config = dict(
    n_experts=64,
    hidden_act='swiglu',
    router_cosine_scale=20.0,
    lr_router=0.000687,
    norm='rmsnorm',
    rope_fraction=1.0,
    init='normal',
    optimizer='adam_atan2',
    weight_decay=0.14,
    lr_head=0.0102,
    decay_shape='cos',
    final_lr_fraction=0.0,
)
Below are experts of layer 2 (counted from 0) of a mixture-of-experts language model. Rows are named gate (a neuron's input weights, with its number), up (a neuron's input weights, with its number), down (a neuron's output weights, with its number) and show model dimensions 0-255. Each number is 128 + 32 x the weight over its row's rms, rounded and kept within 0 to 255. Numbers have three digits each.
Before each expert's rows: "raises" lists some tokens whose logits its average output raises strongly, later layers aside; "comes after" lists some tokens at least twice as common just before its tokens as in all text. This comes from a sample of Wikipedia text that the model never trained on. Tokens count by the router's weight.

# expert 24
raises: "ly", " name", " and", " ", " history", " team"
comes after: ".", " the", " of", " and", " a", " \""
gate3:107145154206153168096112135042158133120182149104112147141101098127079115141149127098114091104119083140118141127109169175083124172168116129103140141064072126134142219154136146185163077174151092104146119085126158163099151111106132115112187119167114125136092119095107101092128194071186095168173118110026167148120071189145131140152116140137130150034136151145118101118103140132162161139150097111139056116148143095072100111115145153104126113152109118104165112127108086121120111177120152152106131094132094085133099135092110115125083139124150115179116164141098133154119091116071142139209157123092172077103173129188112138118088145096058128141174104147133147166150137134125169129104185156117165123173134099063087175194135138138082120088131116157231128136121159109121114122137132
up3:140130152071131117137114140181070146180097171089159120123092124149145100102109126179176138124130107079156146091116074112132122078054117153105106096168116183100118127127087201079070160083129197096068171144103093097134105141142109153163073178071123126098094146185158142122138139165111144086102149174206138099134131055129107108114130135116150104156113127112101195147160126164096092035096076157153158128090139143131132166092104119132108155151116120134114112112134189118099155163145109153188106108150129128128128074164204187095130123106104125115086123126151172084115181056166153132090104103072100156138096113067130092142138126125177095120105093111123109121150101143145133143106102103111082143090084136177129057069168120095158166158096127069146144170126103139146186158130118
down3:093169082122148132165163124158133144124087175143125158157105087124129132105159181169134191102139101111117034116093100136073066156093155089164118129194155116127115128088171139143095160191112121099127108143143149098057108103136084097136114115087098143169144200151113147184089168108142173128133149107092122093156120083082160066126158192120141136123108136159122128202145105079087134127104156119048139177121181128120130111128119137144111161158139145124126136145184126094089096137157175121080124109112101129165076125140191132111166145172156127143108116097160119115192131125142103161037144104143076127134078111120181184105083167150118183183188081095074098153142105127170105114119110117099170151083111127114104077052181111094132161140140130149110110138187166147113134188106114

# expert 45
raises: " and", ",", " ", "-", " in"
comes after: " the", " a", "-", ":", " an", "|"
gate0:065127123106120136160138133172082101108108107096140121142057110104163128104127111147151109137114159111124084149147169122137146106115118164142156088175138150135098152144164126140079153130125149129128148083093130106126100096122086112128156150088103000132103140133144158124085155158129157072103138092089102095134136115163098148131126094124095097182209137152084091148174124162147175148114074132113221114126171123173166139112093155183074104065149212140168140129148107118182119131137160165155168141149142166118074122132172169079175152096101045123083153183095148197149132141115093191083149183143096169109094106096123115097091142144098119109123186126112113164127148161103146151134069141096130083135186144114081153105135144114053202141143141104125140149133097151145106195140098
up0:100113095113118167097180111095111141098103166136151104121197122110149161136116154141126153165113154108112188068155100162126102157126097070100064136115140142135156167137143164031101102123072168114100165105105110138101103183139159112177139122127174154108133184154161160101110145127150125106107117111168115084135122092092123069086121161156151107134109139087168149072096116137085102034135114125093094111095128104123125149142146050038162124145155121159091172077102121140122157170113070119121079168090084109121156122159127132128155123141136248147166129119136155148180156158164173124126087134118146153098138144141179145150127143130167130163087104113085168197135106114192096160153148092088080140096163123155099089172164109096175054056152143113143086103126188130108152131123126
down0:162108092146074166088074206073161178113099148096105132154097089171049172130154117157134102050204159125132069093151136104095149125153096135105195127093096164109154126130106079113160159115090131155049092151139091129172140101120185140150065101169167068091128155127068110130138120096124139176128108120184084139108092127148133113110142088148129071189094147136169141107153142127127100140108037176126116137116096138123125132132176140141136152129162108074115188136089145077121127145116135109175092161136081136109107120138092120158111171102132091148073105092108125208104205103100102122121097052120158101103082142181135145130108167123147070111110135123167113109082180142132124120122118135134181115117119139130097099104184125091100076096124187116181136168105123087124136151121127

# expert 37
raises: " from", " between", " older", ",", " in", " other"
comes after: "'", "(", "’", " his", " their", " tell"
gate0:146122146133080167132155118141173130173108145167128122172126081154159096114129136181153071120135118162136082124124116113107117174158164105165122115214142091141145078095132080185129116073107142072140097132037146143105138142143073145049157137154133120086151092197153177176088176128098142037104143139118138148068115154192137141121071097152107140134146181122099133102118099110134099169125070158172180132109110115085139141108109107099134112117149098088130097152165129121160128098090160180159116141151043135095083094104152098152187123073130108128092166130154128172167134192131103182143131101143189102130191135050167123130169160135110086108183158111150140139140139204117156193163129161109115152176127139110150190117146083133104148137132113092122099137149148149153189144153111
up0:092112121124064098158084126104129130139143149171149138199132032139108141115154115130163129119179155110095097097149128138069124201115144105110125118100154101128197089144113119127123155121115169090094163146116168152116122155083116118079122096156122083113098129103215103169125153116059107086101151135123172085111053187131146113094164124079144130131193142177091048116127100133138126167145132229157167110104104152054148105133088105068114178105180156093142140107141128109075092115136111141109120133095047154138094112077120145118131062092133110128091137111102116200117112156130145122113146144186147079111135126098136134130132126149195070118109124128131124141071165151122138141137163105130106128091135134050152103171127123117181150169100147145070115097102190065137180159107156
down0:121098115094113049111113142152132175111117163151122135086066173149174156159119133106138083134117110141175171073064133106104129158091102165143113139123076116079066088106115187133153164074153140135138105159126170120120141181160144087165095138154163166158079151083146165129142134169210133129121134141180128109145165083094067154145203115121168062124099157119109166175079168041110150115166180107157106163087115163121132124105091140054145090169067111144137090099145108166167101102119176096119122106140111141102121091098035154164110129140101120098113175110125109166123126097113108110146087116128109147165145150105109109131160168066093083114113132108112135206125102145145155098089136116226152108182143168144118159133133136156124136089113128176120178108145111146063129085094138

# expert 33
raises: ".", "formally", "ro", "maker", "ty", "ent"
comes after: " |", "|", ")", " MPC", ";", " ="
gate0:166141103204173150069130143149108086063119154135163129155078124106138062116149100173137140198142145191135148143068154135180197146142088165165183150148057152147126101131118124156114102123061106125139168120124133139066069091090119120154098111198152129123124157063150144100084120123106164098135099166100089102143110108113092118112114151180156089121144167182093110097077080134127050115114176105146129146134073141216174130138135124193117079135135178113134139125184099134159077090144139178087104081133134135152185171131160110114160081111141111144149159157156188099102201108155102087104085183099126138169164147111143113138116130151162116102127158109146110155129080139152172120152102096098097123164117143103130106101182142104120164167138151082115101148186157124159170120158094
up0:105137137136038180115121133157108123117129150051171110188098140076146156141109114122153155205119127160160166171118113143161143104125127128109172125151110134149069149167151122171126182075106083150058128104117162115078075126182138068123114191173158095138146126121099132143152200056144197081091110110086102150121190165104158114122125132138144117216144179176133100135139129080142108147121122170077120134120093137155162121133093155171091090137108136138136113139110108059147130141129161134171135144118133144114113160196170117109129169110146117157093060110115126089105108136131066161043101116167112126142142191109130196156182122131096153123118115088100155133157098148126129127141032136089099080146154132086151101099108152138185132137126209105117083156145124111130091107180142
down0:102148153083143158175106153129124086112163105111143117095120195153134130083111164170130115133107115136112153112145170184097079087103152116080062109087162154077139138132191111127094165127157047149101042133144092119135090170131132139154055141058088102096093134167177131183113088122145090050118173157125143104124094182124174118146120094126112100170168075112127125091136145169104155144121075151088153122147090113162086139126113129160134120112140106172157142128047161130112115165186165128188109187120094105103176131095154147166141178159126120114126121161134148138070074100047120088091101063105082107136139081098138095126103140155165106160139130140090136102062181124152147135154069106114152122176174113114106063046100135110144142123180103137131140148107123157164121095131142

# expert 49
raises: ",", " |", ".", "'", " (", ")"
comes after: ",", " of", " in", " the", " South", " New"
gate0:166176043145113157137150136120118122131146099144128153083160146083186106115110132146124117119119120074138134129124141118097159116083173109146147245176164144087139155125146123104112106175177098064153164130141101105127126102099132110137086041056151149168135204124105125166095132108125093117133143155054103114114126143179108138172149144122115114068158160108129147093141170168111101171119140122136195116116145082135086087108137147128174153081110134092082130103171163107096169091143116142087104099177142147122099128112184168147102144129170139175124120103069116166082073151153163122139150141091073115137154105109204244143108130170082128112124117194213145103112119132165099127124143092109101093144096171104166143134129079104095079143119129134159106123196155150159126152089163
up0:144172025117119160132139107141161125139154122116104181112134151115190099142104157115141170124131124129140117122131135115101169100106150144091174194168142124099150115118135105071096062148114133121137130116124107083112125091117120133115174076123158119156141183126102152148114139066170136149139095153087144142097145171129178134153151149111122169073112134153154115144091210150117085164163139136147205131128086076110085072098132180129129164046115125088077134077122175127137167077148111155142126074146136164114125165106182160150124132126121144138151167048029091130063098170126143117162131100135061104154188112140222228161110107144055140112138121175186140116156124122119118130106149138103129109137097114126120123145135129145155120140121132119170111126178177163184125152061191
down0:150121099160149151119151085092107110159144101139101099146157161097139111113185127097177091089144105179084057142129114077115087180087136159116126118154162137084052118105109127127127072098113137118097117153158121114092044147061078133085127142093130137122162154154138144151062123131094077133153156128157166142109146132110125076113150108107077102153162170196182146165123148174125169142132093176167124084073115100128147166088080052110109201104098131160093108099181157077156193141125092121166147156082139176057091156087186147145124119121126141133158119163170145125115079115084111110192190137115142099168121153086139156177152104121099149122099117113122135132137101174176113110164150145112133130115138134120086070113155094165240164127128151126144059122161173132137165137154144

# expert 6
raises: "-", "s", ",", " and", " ", "er"
comes after: " the", "-", ":", " World", " The", "|"
gate0:184179151105131100064121082132124118152163152151140125109090141070084130085118136154145129109197069152134133145122099095092095079146096095138112126177161145104141073136095168137114129118152145092074112183125140137140189187134118146070116168187105146139170187090130105123188164135145116146167106126158082135056163072156156161198131148147101120109100132078176132120157143087087090139185130107164177159081104125104155145203110141109142145135113119110194115159130114105105196114119138156164116093094163183152126112169100084123117088094086110125099128149035065133101048155149123131097117076086139138114122135109166104094097115097106129203151140135164093186135154094082107138119121097095143134139149146107124082132062146174108146121061081082110107104099141123133085111116165
up0:061162065141207118105168128147127129076111136165131152105120136109140123107099132130136115170159099129097117120121187182102158159175141032081161092117134098123141164103183129085182101151125082162100138127162152074135086135105082107084158143081116117150100160139148121162103140157109124165127108137106078142105138117062129161117122154100101141148118112108118140138133087097138141172104090156130108151168140137165140099123046052181131152062111090045173120102172098134177085119125144127160108185150173091113101128097141128178139142127134149073172130065150175178171146101108083138105070110138072145141159140120060122180068105192115147147095154171145130108118126119127128173119155179072153175127116168112099161147099106106159136082089113100114068138129134121104062200106130
down0:090115125129079124134115111063130155149194165120155108170104187181089057084123170159138101145095094124096098148209055089070137121155127161140118128096091108097100100097169066104114121118127140140106137105133115166050105167106085108119097023135126137136128166130155183134116102072143125089108112133137153050102102109095144097151107074138106134134157131107137104130150105141091126177113130135172124146072145124130083180144085150091115102115093116111093136078090137101155129178149129113118166152148141127166176141137148155118067173142123133100131100106134158120138146114087099119122111166153178095087131149111106094149191147190154105161135089144151118113119081093169195171182144121100161133051121069101149199210101082080129176151110141091130150143165129142162114086185135